config.yaml
num_hidden_layers: 19
hidden_size: 224
n_experts: 64
experts_per_token: 8
d_expert: 32
d_shared_expert: 0
hidden_act: "swiglu"
moe_layers: [0, 1, 2, 3, 4, 5, 6, 7, 8, 9, 10, 11, 12, 13, 14, 15, 16, 17, 18]
router_score: "softmax"
normalize_top_k: false
routed_scale: 2.42
balance_loss: 0.000722
balance_bias: true
router_z_loss: 0.001
init_std_router: 0.0107
lr_router: 0.000649
num_attention_heads: 5
num_key_value_heads: 1
head_dim: 64
vocab_size: 2532
norm: "rmsnorm"
norm_place: "pre"
norm_eps: 1e-06
positions: "rope"
rope_theta: 10000.0
rope_fraction: 1.0
qk_norm: true
attn_scale: 0.125
tie_word_embeddings: false
parallel_block: false
init: "normal"
init_std_qkv: 0.0334
init_std_o: 0.00542
init_std_up: 0.0334
init_std_down: 0.00542
init_out_by_depth: true
optimizer: "soap_variant"
learning_rate: 0.0065
lr_mult_up: 0.883
beta1: 0.95
beta2: 0.99
lr_head: 0.00751
warmup_steps: 95
schedule: "wsd"
decay_fraction: 0.584
decay_shape: "linear"
final_lr_fraction: 0.0
batch_tokens: 65536
max_seq_len: 256
doc_mask: true
z_loss: 1e-05
train_tokens: 246100000
max_steps: 3756
dataset: "wikipedia_en"
Below are experts of layer 5 (counted from 0) of a mixture-of-experts language model. Rows are named router (the router's row for the expert), down (a neuron's output weights, with its number) and show model dimensions 0-223. Each number is 500 + 40 x the weight over its row's rms, rounded and kept within 0 to 999. Numbers have three digits each.
After each expert's rows: a language model's description of what the expert responds to. This comes from a sample of Wikipedia text that the model never trained on.

# expert 57
router:534462477564596463470532483441468501514482487545527510497520495542507535452502503457484529595482561408531503526555526486501479436550502457420489473526503439425526550470535473499509540475482484533474514563455515568507479548455487463564478560534537491470461455413487488464466511470531531526444528518524526469560489491467466461458472543451489453494493501543469521498476515476453473516471502536540550465496531554469501495476445514497509410519469536433430431495561476502560563566444476540559483474495511496560476554582429466521533490497520435610546467439492568496480515495456514493538530510505496553461457510398580480537443407524456488523501507526446526484489502439501482412458
down0:483562530534496439483512438527483532564491444505489548436532477527512495488519500502426564458545521513515494514517448495446517531473488460503505478471513468492495429564466575459590560549448477535436524548500549523510590490436465475500538503580514499514497551453528541437451518441474469432424464551490553488460554508479493485522539553500543504528510541521504520519469483473486478498478579466564567490493503494496487455491475421569517470536488464517560503558554474501492554524524559545564430528467431478458487475524511512417542505491484447549525522537564474452479529449510555493483505549515549404505525444500553428487519410460511441542489478559495445542469533461549438462590
down1:539542527506477504491504528530471528505464505458447493495545535486412533442505456494464502570446546542574474483482566492571558501473490507456425534533515535530508496534542528500588504473485496462453528540487514547470578437533594504540485446526427603450478481501486485484503522498495574538448479526544541514471547538560555487449486530436428471558489501498442476541471470551601578512457491522542454578511437541507496501509469508542439399551422489454560475463435510460501527523527504506551487472485512464508445521588472524446504503421474452578542531497540536509449555509524486476444498516510504461528542454497521536513518455495469501583438545504509501529516526457528537518541
down2:446516536545515545554538431516509538545537495475432488495473493486472490454496579483467507456434462520451477518575520436562479493431469520517515535569478533484478598494488511473500495434488456528520561448489461506490509459468462490525539524469573495516477500511472519445526465504496409505592532483499495454568473531469477533501520451435524490555504528521563540443514514492417508525505557485507510515470490519564503521473482490480486452564548415482527505434454471446490527508523509600521521547529535522464485546535468537446457503594487520482443502489499542506448474516533471590416555452507511444503546506457459533508453387550425557465502477521505505514479519492484489351458
It responds to: Long markdown table separator runs, plus words after to/in/was such as but, where, used, found, released.

# expert 6
router:545469446577521464475553488478499433568534450557504509397450566500513510485478543434491501478435561470518500520513496465463450483541485438423489456533507476443477496437566482515496585503523421533481517536519539525537522531432508489484467529515494541474517473504487556509493525575545501503472537567568498491533473452448471468486467564471477500474583450561458555492502591387495517498454549514562560479540467513465523495492396538438454512536489522489456460545510481500554480535446457498601467517512507523496477528492451444510517426447489478503515453480489537565493565502501545456494552542477522551523479510486537528537522446551468444527504570532430524436519529474486457456462
down1:520553555514481464522467561513574515510455580527510521513503585433472443502490588467460433517478504470457489457519523476492508484488507453476518586447476519475472482544603480509512492529495497486514464482471508451527532505478477603518505443404569546535552477489526506429471525542521549563470483420524478443423443469528445481505517475475472476606524454528499525528523496540482487507561514394464533510386521507539523572528505456510484603515523508521509541508486439535547473540468421471487500497473494542447460459475554466430511477555536564445506521553512528463531546554519498532531525537451522459534498486562538514458451535513497519553458522513553539503449518548537502515532
down2:522539492505442544545519451488478584503470420480490461496485545485562436540456468587510513508485572490506534451469532462507505439479574497508444473510497470465513494450531538476476475531486476475463597533523534453479526514526544447523497516505479504517496490541412521510493482486448530572526544517477520542519490516420497476524453519449535527512457505553521568474508538460527522509565506440509502512535551396619555504540386533556468515527548527524458487477536549502460535506597475449486478511449511424540446373501485553488520579516511510487543485554466628501466539469481464508546461531468486583540534550501446514475510489465538493447504486516509519545511526470511460500462
down3:449482474448481551490535481565562506509546582510523445546491492533479465465408541566479440483469499480544518488545446527547493503507603485505552547503488526544525586430479587486514448465505550536469476447554469455505531568459459467486502524538484452508516521594519532568537518465475556483460440494518509528566508507531571418496409486522501533476437521474485620532490496467506465533485540496480470487435437443521479500533564506470472516424463496530522514525494442588465498569430460532507538455491522431523507505432478491496436518481479536422504555489469496502466543511453460533453517456518473508387539525537451461502531520486493504495497542492508505548519458450493524550493
It responds to: Second pieces of capitalized names and words after an initial consonant such as C, B, G, like C·an·ada, C·an·terbury, Gog·art·en; also Gr, Br, Col starts.

# expert 49
router:463472500514554459419518470488472521553487496574546458434464558527479477510529583450413507573468500419535446497521515413495492483543476483455485466586520464479535518513573498553548524462505490468472563490481511542467487515456518497518476541533487536496529499498427548490516532530514498580439521561513548482495458445458496484472489548494492488506497492587443513517451518435447537532482552541569561428525543516400579471432433540444453498521474559422450476498510503473528527493482437548538456460571535496500483494469453480443508483437493481574503445484544528554422471468483539500463506566495486526513487592472561490534486428501466482513492500470425529479545535495510464492458
down0:523580487544529580530513519486505530555485445490481534463485484524482502547492538464534454515576530426496450534462552515519563515532554510461454541451462474546508537493458463458502515478552514515537484531610553518481549519490488474462558499441525570529519451519510537438571480462524511567419494485526493529507484544435522457449491417462484514551468470529512522576510510607534510533458513510419570553450532445438416498501507497472492533538456453504537466543599508590578530515508526545492455477505504537516558506536489564568468524441499420488558549498450496487450472499481463546517493486443488488498491474503559454466541531525472428471517508521469539443476475521561457544542
down1:462467529620486516497489444512520456438470527556555484487493542496563520537482557465456566407516509509490535496509441429514514574536511527488530465506534504481546538474508499491594530587507504556480529550490494480531473545482422473519540461541528554549580500519503483516482503509537434513419436541471457494462462481485462446483458501466503555521454540558512506551443448520501451526435577491425566486539518458445553545476432534452478481524496467521523491455507461517527523460543519557566442464459504526448476510480502451522498485527537517495535511462569519475501364462494549499501489476469554551433528446481563543522482418484462473546524473497453520460436549535535526456470
down2:483458504475494460478477569475438559461513508490498448487520433462538563506552532551510496518541584481531488520527520571527518443544448493520562444518484551506487499454463496483527489514558511446548513436474496536483486516466584452515467465442491538529416539509518488561446478487462548505517571500526569493498485434481438521450494552489468439516512468495528506472489495513528436490461504518534487422434442452579557439481553449463486527563498505510498473518496547469529453585491505504527514534489451514452504438486451495553545438530504483608458510474462518418492517570416567540477488494418555561524572426452478500532432469561549536455472559501508487459482459501536468562519
It responds to: Pieces ending proper names and nouns, such as Slovenian, Justus, Rojo, genus, Lotus, plus digits inside numbers in tables.

# expert 52
router:578425469534523470470533473491429495586502427533516454457466506531493540462458518485464535529425556408564512543505539477493468459514465461477456396531521469417514527466541460505488512486546470520439545605428504578469509538450508447499518561536478530521466491478432496467453511483509558559482546531514533490545474476466497479457425555478472439556540474564502543528487540434444521516461525547500532465539525539477535499470483536493420494567484535508471452505521455509544496589472461529534482458503486527542483532526486475470554492486517480532541473480512549535475514451438549474537514509455556527516423560465560541541480456561477511516495564498481539501512515445581490423431
down0:420504542504491475513482610489589512542537505508463453487512465471530451520424551503579485560517520475429526528499503524562573499495527459491438460494515539511497419477480465511514505580499496528442501479485448541520517545526514466552513526482525502539497475475428457558505523505530532464540481569499515426578500477473578451556529573450482413526553516513516452383505464423491502528400437530512474552518463486536495457505481514526575576523450503528511428463477489510465511484561481505509452458458513456516469586505519504511512498485436470479497484481423489457539494452475444439481473493417515525486510542502489556544546464498463563457468556483540484459494429540447467537485
down1:477549521486509467462530473449537478446530540516531509525518541461450545511493537402550469574452534536464490500516534521459480478512572478432511568528538480438527465476513504541566440462517445525511487520514528468521478502488533527508454497509475446530504437461480594548593439523533473484428573487575550462478468486447447474549528469506480480457509434494463496441453529514525521492482571494531541516491541515517523435488460501450541469458464522415494496495453486489514575482515469538486409515539550520547426494484408496465493476459548454476469491489507485470529552532522590517438574551500492509503569459406447480486497506510462507512533458571426477450551577533402493536505
down2:562498573490562497495534426604493489561463502425489521522490591491474518493583582456470526484594504490449467446486489493526452501492529456406593498542480446506509529541512419534482575501516499503470515478503454449456481523483510465507509532520557505469485490558554464525524477539575497562517488524511465606525525524475498487515530487580471434474438529534471539478479457518524547535474510441570524424428512468422530527559516539537482531466498498472550489535573489510567473511468510546512438489487500494499469514433454475435523593464516478549479525444535504459538483520475493496431428530503467514450556538501515462467518502514456510575488455516465485523484522463539404477506
It responds to: First pieces of words starting with c, p or capitals, like comp-atible, comp-letely, p-iano, pro, Ch, F-ootball.

# expert 7
router:506481473528542464483534459494415522501493470505500496457499508533446472489492573461488525529429511478585416569517532477476426437560459507473467426570575478510525494445571470505514493416554445536463508539499579545471479567474538429520414532531534527486471495500464564490489511540513556524471507546495514491507465445446446478520500541491499409524554433531474540495462566472472499491480542542571511488561518528478543495459430530468491480528508555471472464523512446497535516579420470537513437523604536534544482541513466466421529459452525480528531483448504560513497549447489559487461541534458522533564490536400521555520472439539481520545530507524484516487519535461501495447477
down0:461546473481502444474517523547527490536461505543423535530495413545464474479501535512452466564518517578507411483494504409479428452488524474612426536494531422425458521554587504471560493487498491481432467484505494517590427516521528511491518524433495498521473480496573525471569473553440447550493540515548519499474497546474492522525611491445479498520545528493452557494576515527467531484569508504536415476497548576540473458460569516470462532565461502568514483507466543501464523480488491535507534532525539489503497569582521530535476475465494527484426525515481502502486485484524551505461509548489542439535467509499515510472512508480418587480476493446498528452575540449501553475513
down1:445423494496612496456500541478515441469422462547550481504464471495489491505565434549563499476497501493513502505505483547552417457485493486489438501463540481523564500500524418471493499532524542504535484487518548537509532476441482399454466487490449448502525482473474523448543485498539575544532456499510509517535465442482527510491461466553469478490535481495480540500489455541522465474472513528551458565482468557523492421466542427566592541400517526472539530483474505496548471471523479511424502497508438533515461495520474467477511559397509529524495530469547516542447569533540512519506544497425478553556531502490423494459433452611487516500410541470547510571497418521445462518515
down2:457506508477477524440470490464519478458515532522524525508477495529511450488544503466510566482442490471616483507469464558457519480530455528524488472425532515533487513527502535504495461594478532523457555488490562423556535600491458485499510536489450496463456529517460462449513520497440461447512507450478530479531499492561458517549454484510455504491524525489510589491503464536552518438487541512470510546527418412453570493512489481483532492466568623539495568515491519496413498554462484460549422533508472545480528479424579485511497483479515554426516456493544485468495445572432533507520509589435441538447453461585502500436457504461486452536518521489512467578529523578512466526500
It responds to: Colons splitting work titles in lists and tables, such as Germs Of Perfection: A Tribute, plus table pipes, dashes and blank cells.

# expert 19
router:500478502549551495462552496460423463491497477605458514470491505552473474471486514431445502559488527461503505531519467470484440463509522442444469422517547476437537513466624432551492509467465495500497538531493563542515501578493492500583495568539558522507523477473421567492500490553491553545444569632486547513529472459432461481500499585478481433490542460545497544501473505457503476468465510524536532506510540518483557464504447571464500499534436582478482476548565467513514506510500469531536462490548546540539471501513460444458520467478501493544536472458538524525476570470502561477476570542496505518515498532445522517495466474535473454562533548551461492405531553444545448465501
down0:558541480500466556563511449450420573498492453402529484491522480514414543524472553584498496532526454488541492509435597550487440527554401479451490459522455512505613445517509441524604524473526464519475547531522506528537497460473489567516500486506541552515517444542493562537521496523528495537548472486500476530523474479521543510507582521442548462489487538504509478495472550422530478525486457478534508581438505464504513541461497512560539499511553452509532509550457492488485545499426448518466471389473490566538506488464485466495475460473453479531521514530532485433520491531481535449528553519469446460558485473524512551384505504540520510523420523462477504543520412497496484466471
down1:531547546515492460476474452449547521504571485547517443465464497483470517530408509437503554440547451557540479525495555471456561486564496450542502469523467478521521485524472522494492473468527581497435500528485511464523474515503497488590418489518508481485525452497549491514500528513471473516509468553505439407482510521415546513477503555512496500549496424503522499502495473462535422485496492537529480519472480522531501504470412476459421534461481539522502460472395578462528483538528536498476526552539486419495501442568616480471485457489492565542489500451575488518489530505594573467544500487430469469517529505565543477573498409454505458501528508450504465425615500467523518479478
down2:562527456481534580508482493541404511478513581521524480443519493542475516550522505488484458518489533403446449496515434567466461511505555542532520503500488449534484485453559523526443500476455467510507547467496492525473486469552519481447466534481537523525453512491504529487507490519540495459523540522556485527423515516518558497518555573457441481466525488485474471528435461560543484570558421479438439513525461446404504564491507487489480542483523521415468470487467589504447479479512483412505492568421503495503549561436531509467502545424472584504520492533517456550491542534496521525576425487549494531494513541583405491499500452499608508455456546532480507496513438496478471526551
It responds to: Hyphens and apostrophes inside compound names and codes, such as Guo-Qiang, U-20, I-10, Yan'an, French-Senegalese, plus quotation marks.

# expert 58
router:489462504499548490485575485463452495521483421522486484434418524535437491480539559461484563558460501448556454552509505460503510448502505478483485434524539496455508480489569487527613511416546478524461521537492477494519454536484545463484498521499514565486458445488469531454445486515561510524481500544530516464597463476502460498471492541515465454510525468531493490480495571474464470468478598564550555477506518513422511518473432526466489499546449563520423444508514429484537553515446495544540436470534548530572477596535466469422516474457515453569512456454521502509464543470484554491510526569444537511466471569469552520518476491536441524514621504538482488492562546431513502496477
down0:517478494493492486437513501508458491495450456458520535510519501508488451484404577450498430471495527513550521538503491515439527438541571462475513507541515459539532501482462496542520556474563493465538469481473546518494503560468446533503531576578491516491523579511463554512468478517501648600465488556501605456523567448423506403510500537483462512501553439527414474529453484503423553545453457540546483478470405534488546456487500498407443469541507499483487479517515499518530456485513529481499506529514520529527489568499498543503515476483521498472505465480470505496545493452448575461534538431585496508438488521467489504500530396519488530499489496545428449432492500544548499460470
down1:528502508491528458509487504453501524529473539497422474470496498510479507472543558493519508455539448549552530457420509500540457514508436510504471510461483447503496492437555525528509442494457512512502432512529515516508516525595502511467565602477539516549466474537507515480511550523496416480515493480473570424491533519484446471439500485453495490505494459525575557517603604558503552472567518528470552439514503532492521444546458539566595628492543510393537517461500495478503507504475533538525466506470471506562470487478514497416455470448479456539482525528567546417457496531490509457514573445455525517468443493461441459465553533452479521523484436483529476554545512509503513589492
down2:495501512465575463463526500471534466451516500417477545544443483536438530456518480477498527445560524490423530463473506517469499514490536512458513543494517519609503539512473424438490540540474437531544493517470507513525530410506544514519451490548498500500467464445520493495447485572566480550510499417502482525495528523489515479366453466483503478455422479551506537513431486531538516520474454548469520511481499562590479511504592449498497465482502432414512499466490502447497508455566479577453464553491513540498373502450468532541462446488546487521534527551518521492508532450506533498511516494574505491507475452534475521549403542508513545551563405510526492456478409461502526483517
It responds to: Blank line breaks ending infobox field lists, like after Position(s): Defender, plus commas, opening parentheses and capital initials of names.

# expert 14
router:507469496529546427469511459475491474507440466517504521495468518511502494472511496442432520577506469476515471500541509497513465468509475467454464459514524452469520550487498453563529557537487465445457555501496533531446502536455483499533514572549521570525523440522499518503470476531502548483498510540515602520521493438441477449454421559402487430497534416538497487529462536435492516468453546520533552464508508524469565450487444507448508491574453546480472455547551497524524547520498472536490445497532523545591497492501430456414502379471527464526525478467490499511472574412429548473465482532513483553551455534483518528547493496588461495536538546545447558497478585485564513408486
down2:496535463468446504543537516503507451467471531495462423522537440551465491528534488527515503512580529455510528482544495524566507480494415495529520451552540541542520473535479482482518501539441586471501498460496463519483468561472494446521498537489529445519424508539515444558502464448614483460501452499540486542505481530513522478502484517603501470521468528514528456459475518501571464435466508544513522484566527595544480507549548468563462415495554549487456491444459452546452504466583499525458564490468503556477520512444519427500499566528559417521456480525493483539472541508476491514527422543489479520443519585470548465545500514460534500393501465461570550489454489493431574551455
down3:481524461457482501506481449506510519529549469582475593556505419509501465503565493534490527499544499594498509513469503485533471560521487481524442503464487499504533481460494525539503451477508515534440443508487498462547453473588484553563453560555471486507465489505442520499430492521543445504412560510500459504473466510602504586610515475488508484511546549506479498501506510556507527513515499466437523463500478496536497553462477455466515554525475470539550507495511378511534434516555585452471485514473566491466472526554480515526518450549469423483504506485524472441440528446494520611483463441509514578595574455515560531484529440457488464556558486559511501483515469478487537564484
down4:538467485516541520481533470459542555467431472560470439470464501488487541555479525479470557508577464468474517471500534499550535574435547512465459462487530572588474495474478442518480584479454490476474499449556460503484460512484542544531471450518521513575483541460448470437439442424525526479506556490519471553508458507546496448560537485588506503476573512493485517507501424531474608519431536466505455482414480529509525501531522475486544532526503445502501520532463455528552482588512585589463474499527528531464528482565453476462517464493497445561502503465499451576582505490576509523475492423553471520519541475515496504530543439502503543511445464447568484514468553550501443498464
It responds to: Second pieces of place and person names after a capital, like Le-ir-ia, O-ly-mpic, Y-ous-af, plus year digits and direction words like North, West.

# expert 43
router:485498557579550489506549467506451477555495432552529479463494524601420480451496529500471531577505538457536478499546508477453545516478506469470461461548568458505519527478499469502548533503550457480502534538398557505542424538491501484566458502528456487459516503458489476472459470505599553542447556589525500463490504510481490500481481530494475479454524443582427550489423539474482505469461472531532525456483555541475533509474461523447486430523508500511472468491515499424458535563468474545566425449541585529536504551486418499451512513489500448553519451467520538519461512470526587430462536533433498534526485493520559499602438483505461535521565505535472524450481522472548500458467
down1:425444463552458533581493498500502580465475541562548493509499498559532477432464473506457517520441619434490502486536491491534462527535550478569473504440462522497542479534549503499490486493511543517474522575534529523469469491546547522456546545508498526520455491506481502490480455504477509448424490417555461432504530514533548464510518476485497576462478485464486415579516585516520466535492509544505542529556438450546462435448488466494538549415476518427541462546511486555518482518511538524500502523404551501491500477531489486567504485477461472517518484485487473499577477526512536473503456514509511470442552605533520472583525501461525448424475360534511544497457560540501501534483
down2:449451499449522443504521461521539490517474533518448457543446515490481484520499443493414507415477589524517443512514517507495554526520453516481432526502396521496484521527487527478437513483518509502459576556525592513473521492469509452470507526569440477492530553526487555492544476546505604439498424431496462572461485470469485505419594467547492480489499514495489519488536511478577490479535535502481513413452480508509486507471518493558518447499401527473499540491417463504469441543485491520549529524491465480539565487509468507376536529433524525464476503480499544505481604502464562534475493552438500506474450510499503438517545422433507515477460451551542477499464556445546482537531
down3:544471413522509498527529438472464446539522495436537530501529504531564439499444484505419521528462510469503493469537491466517518508545496488410524505471495457539476523467532560501562506486458600546527497447443534485529477449492505503495502516485480550594519527541504550532505542545458479487479521516435467496496538449462522514552467567462536462568481523494486484511536437610508500505522482617563507497483503428521521455512504502449468454537426451482465460552463607511495497517510496506512554480515567588532486509491550452422478473526554465426547488435444467495517522471495418548556495560500473518503514492468547487525533603482491477476429508493576568580527501543467529493529
It responds to: Middle and ending pieces of ordinary English words in prose, such as catalyst, diplomat, mammal, tertiary, technologies.

# expert 33
router:517518479566532389468559424497470451490575441522481501475441495549484467479468518464479576579507463473567492482516482491425482491534521477463460455538561426494540529438594493545539549466536469481490506507496523492571427469493472487572488502502536464545522505475467484443463500529553558502484504559496536515494497456494497440509473537450460453451533480526470567465441513440434480496451531527574549504558517521413508530488469519434487518512493492492455418574582448458551506545411495518573480471553550515505461574500431494447511456519486500516554475486541518537510558449505518445507551516510536533466480498475568477597466450520471515499525518540501526505501542467530483526427
down1:526502531559559503475498548471536407442493458583415543538484511507494474520518528477474450452570496493459563497494485433568501533518443517485510490476514536510528585463512474508516555530477503517516533501539451492447501537429509485522422513453540512547494516475494521570560441469513478503491424540475421558517471626523499444462517448467459449415567476537466494548452450453472536404465407483486480534500516514502476551456487501515513465510458476473508541540548460478494519462401487512552537497459426480417566521567496558475492491454549566519518498516494501538479480453540479478475555446485496466445481491466489538473508592483524565529499570492460470488440477514485490549461
down2:530517492451459504482512525504530546501501459577455518504494525509501479531505527547504572489539463484493458490545466532468470435472488514517583481503516491463548438517471494456474516444442526432414454484502553529419354499539514434549518528462486541460440498582546508462479512425487549541575567515428475627601459461442518494449454500525483555509496556480531482542455497501491566506519512498502541504487526496514523537445556428538426449511497462484543461483478523524504438503478529480583519487484548467472511469446478479511485472519527441516571427503453474527554550485447512455489522508515549503498561426579447431477473493525515514545490513499539480549441480536531485540490
down3:483426490502499495471494529447478507479458567506465489544545507454560487468570497442490490501551533560440491519552541428530568537536449447498539486474479499443518566523470504489499481540522451467534497617453474479521511507491503401521483503511534502536499551461496483490479486481563497448407442450498520530501449467557540484510526494503404450517460538481503515499499495544566530507499561547424486501542420495476470550483526480513507418471448490452483436479486453507571492523461479529587503535413496522522510485557486488585508474524566512552556485485549422517439484518428481472431482495483550492465602511466539575456571547498519503506488506501521506541451485555568417518552
It responds to: Inner syllables of longer words, often Latin species names, as in nuc-if-era, rel-oc-ated, acid-if-ying, Gri-ff-in.

# expert 8
router:560504508495547461465532484456449531518544512574481436437489520509502467403494531421495583531501505449482485509507477467488467417581465433424493471561513430460554522505557491466523531475560501495479544563503529542479474526460562493462473541559531520512505441509424549428502492541499480539446566519493532487524477422467391507486499570526499500550487478524469490513456492476512503464482510554535544476488506564476602498422503549426451488525498554504391495504534508461478497568499460553503481484535487544526487548578480463486552477405476476520554474461510514573491507522462563480503597522495513528514496560449546488528446458500446465539502504483470439464505544460493484500478
down1:535460503450565489591523585528443483476536421475524551482513496492440498509575454475527467431414542531545468397488481532558504488516517503495462516509498549472530503480517536526493477506459507447443524462455571494545504556433466475470503537386521486456546430465558523553510505529521467490476484434537493499465458553564573533493565548514460428636516527524546518476566464497484471528565534505495461545464491452559448475496510582469491428477498482542541519550494538531476510493422486496523515530455527580476519555547474536526520493492479576512458507527520527484495451463504490514542529502492451442515556457504512510581477525523483536542489493483501553549452519516526516407527
down2:508524504522544503509439533585538484494484530459446526466536510507486471472529513518464430478537466526509552512474492561451503560467499543460464562561506493455460532567522491505477485516400468534511432533509518344498516527441555537447447485502512573540498504525452487501514524454542564523480532508462541506582555490479580493446530421482488461488439467499512573507413462537455460532462533546475459595495578493519482522531552425517521499520500469418474503496511499490499503480542494467479583493519512506476605475423473436454433475598516475481489557561518527513505483484476559530540506458517539477545471514519453496536434508548506526437509523527510584479437498514517492512485
down3:457555539467499483511559474594432515530474487472524494526560471512508484447505448500499448530517556520514536516462431514421468556450466470489457508588529567555459474529500499538475443557505481491489390485517432467485530515424523475520552538500476415502515489569572574525521597521589503466582497490481528517570525502510460487500455505505470508429527528525518559530496516478492530476513477514471510439556495517494505559539510420548426493489490568539545467434514483499468435501472509527438491450480500457546469549474557591470510517603501519554479537491501521546484473467505481515417515446439506502540481472543502499424537395497520543527554465485490457475498509477505552519471
It responds to: Pieces inside names after a capital letter, like V-f-B, T-ell, Br-ig-ade, plus nationality and country words such as British, German, US.

# expert 28
router:520429474493546439451518508428465500469531426515475436488503499510476480513531552447504576515465505443525441521546541486482519464548462462445448488508497495438503478481513438572507539478526456490470565533451539581471451547478565441515410552528504548542504415471510540456504535463509504525502523509542565454532432468490442490414409546442427472512527448532436490464473547495479512489474571515507549471571479541454525539525491551463480443514453564475476466558524460475509549495489466528518466482498493553503456518568491458459560517459518469558545470460510455485504517448453521486488487526433496519500483535455546625495450478518409494482516537547457531501526510487509402496465
down1:500502442521407416545441456485559474477538486528499492567514464450496487423400549385480492478415500476524515539509531469504510566520558498439525448536544484513534505527541475495490512529530515510539531527465509485552471462548454523512552611471518451471497507450494539496477495550478516396505449468522520501541480539479520447493564560478486520531538569566503437483510521491479454489526485523520492513531533527482560520503500533503462454586543479534441579453512519472529450524521445449468489492490557575518479598615506414455462519439476514562491473541541481534530533461463528521512546548501551478526464540507512483563523426484500515512546507514479500525487507545514598456515
down2:483512496479479530443521479448512500452422564587489509517487486473452474491500564510539516463446507513551523465540459586517498486458466543404544445500532506563502523502438508526483580494512574504503460508511470540487487538515448535500547488386559514564463485457512511543531531452484549552461426570513545501468424475515464561501478461472520479448494513594467536492452500509498512450486520508557524466525468581534538500529490433456477514488451455464539431498497467552477493496548531546531540534511540552525484492537433512503453487504544448542409547473425546548535536490558464489528508590523468608464515472490447488491532432431469486509480426523451458445486493520478512521429
down3:582492457529487570421460479478492468476522537514490489487526413518512503476543486553504541539523490504535485429518504521473596450521458434413502459540533524445477520469455510491528535489560490469394554542488515481545472526534480539491522514519486471492495543531461502486441503464488434507490459506520560500497506452437555465512489559470543527470458458492540533445468524568506414514475500566514523474570489479552549499517489512479430488483518551495513454455550559430473504507522530506474503523463503539468480574442508506518542497447498511561494394433571595516474527576525501480525390552546555489439465456468460477540531527471449456440509551427452466558558525511553551503532
It responds to: Determiners and possessives before a noun, such as the, The, a, his, their, its, plus age in infobox birth dates.

# expert 34
router:592449514527503406451534424456477468473522443565490481434450497604488485439533510430508510543539492467527524498529485457461489507484508449475506473552550454442520530470550472545540541452501520449424519529460488559554500548468516488550447488503491495529445506414472454514452470521604567512368507503594554473531474484500466510489453506463476476500512441536439523474450519457463514529447542603543528507521507539449562457517447523465486465519507508438439391502558498452488500490495479488501486460544527541592473542517462474480542470513486435510527481461526526494508533486489497493446526513532512543507450521472525507548494443534414487489522479556483497458498540440530468491491
down1:427496548506418527474494496417562463482450435430472494573569559487557486483502553513575459485562508503573508481562463529534564531467589484571470482534511470444507494513515533527464467460523535442519434493507483534492504457509492529480493416575489505514454425533524471544493501508494508467461486426490542540526469502505492499473552548545524542569502492537426522532515494425511446508521413508429526505504460467527527476547522400483473440509535493504547538473510528486507556491457526496447538520484518459467533419495527524579492437469521558476551511494481519365515532474450488489426485538520481479518591479410477495469564479537532496509533520515488552516466437466508537507524
down2:468433513484527491484535475443476475519463504479468493563512528519501487556492486471498502534479535484500517471512501455502485496551533462526496453547485501583559477494451520521466514528486552512513490432515568533576470458472483509516476520501536558566517531484469497442471536474483501508516519547575485634487509495372491412523545468397522514550523526508539559517472440498484452417421530566526448495546504472461525482523514511525499490442559455453445540422490509502442481495477455555531515524499515518526477478470529460526515539477509467520535479488467531573461487527467566476475480526442544456422518564369450537578533513448527422483416527535544491525477452435504493508412
down3:422483500628654517516496407514458490523527429453471473490458486457416480434477483505464470493451470473537541544487542613437484457535438499464514542562483467540474493439492551483486525515529475534492539516486500565442491538498541541460543544559517469494497436477482490497425488470541541526478487501523519476497504406478517491508546552585461525521496534441496518428467489529523573483469516529514467492603455542488490517507461547413502539530502488500488482545482518468506471497496537543566472520447503526605488505419554525451489548420461525418525463491464492508528539472476506438480410546501494508469502487559491509536489493546516491519521484537495501503473519454496516451471
It responds to: Verb endings and past participles such as -ed, -ted, -ered, needed, relied, used, made, known, often after short stems like n, m.

# expert 10
router:528499495556530515464568485500424506547485362595504489470480525538442472471512555480496505554449535439571482584501487501506495455510482463474497440503531484472523484491566507527598500418537482564445516529491506493457478520507586448486490528506549581503493435471485592447456497524519509510492492556532514494588472468487513482506509536539461411562510461530494518457489563482507482452505532519514503481499517574415512543481474500478479464542446554488435452495561436496531567519467497572524437481516571522515495544514445482403555455450537484523531485457560500505495553472487533480476562523458571514460482543468515506522475482534424502511550513564485514443511529425523487480456
down2:478579484513493533503493486465580459488398483529474520556594424492489544461556474581484482555498478531470527508504506527487533568428463496503431532492459508512503522474566426460482495396511466484446473516499504518513473541556543489515493518517568518518473523509538509521493471458503421441505466529552501551471504452400575548446539594536513505513480522538496438448524512469489465476519461458511507521539494526484570522502515442510512419478512409577521495496502521538533510482528564465474455515523502518431416615506499431500475491481478500502503463584463456529550536583455482465448518487525375521474461489558499472516462487496503524534496470510500441514473503449567515497464
down3:484508597493522505541497495513535482507516456505579520485435436457467521418556503496555461470516543498573534498562471500540475518487544525473511476398576464443475506481527479529553466529504478486467479515526586441497448460527538387501479493511480503479523425486464512513490542523412447527507443498515407485460535508441497539522517538481508511455427518541583494488543468462502478504546595474525546528412498537468494494506534509477540458568554464514509503482479494470556525505437513551532525512543482448533515542476530493563582502452469507495497553532497474486495495442430455519483503544465493507470556450508492545499511555557557451408527478568492565504499458475629456463529
down4:536484476521454493485472483436523560509551462409504485446541514486496469522470428416544538404482504507550518491464506481436522500536522496584464485453443482522486503542474438528531492515541533430539498432480589545519605501516426500453491509566498499557552477470544511515536494481512584540534511524491554502515574465475530496574528560487549536521505482544541486488464499490436528543475422425443482502511477503519526534416551479481467409489554475524473444480528490476492477484555488557491568585513468562466466548491482562411551510537530585497447496465470495467517470468502593514486515524587528484526489496433515493450509454501530454476509520525478520464420532508551491513518
It responds to: Line breaks ending prose paragraphs or table rows, plus sentence periods and capital initials of names, such as C, B, M.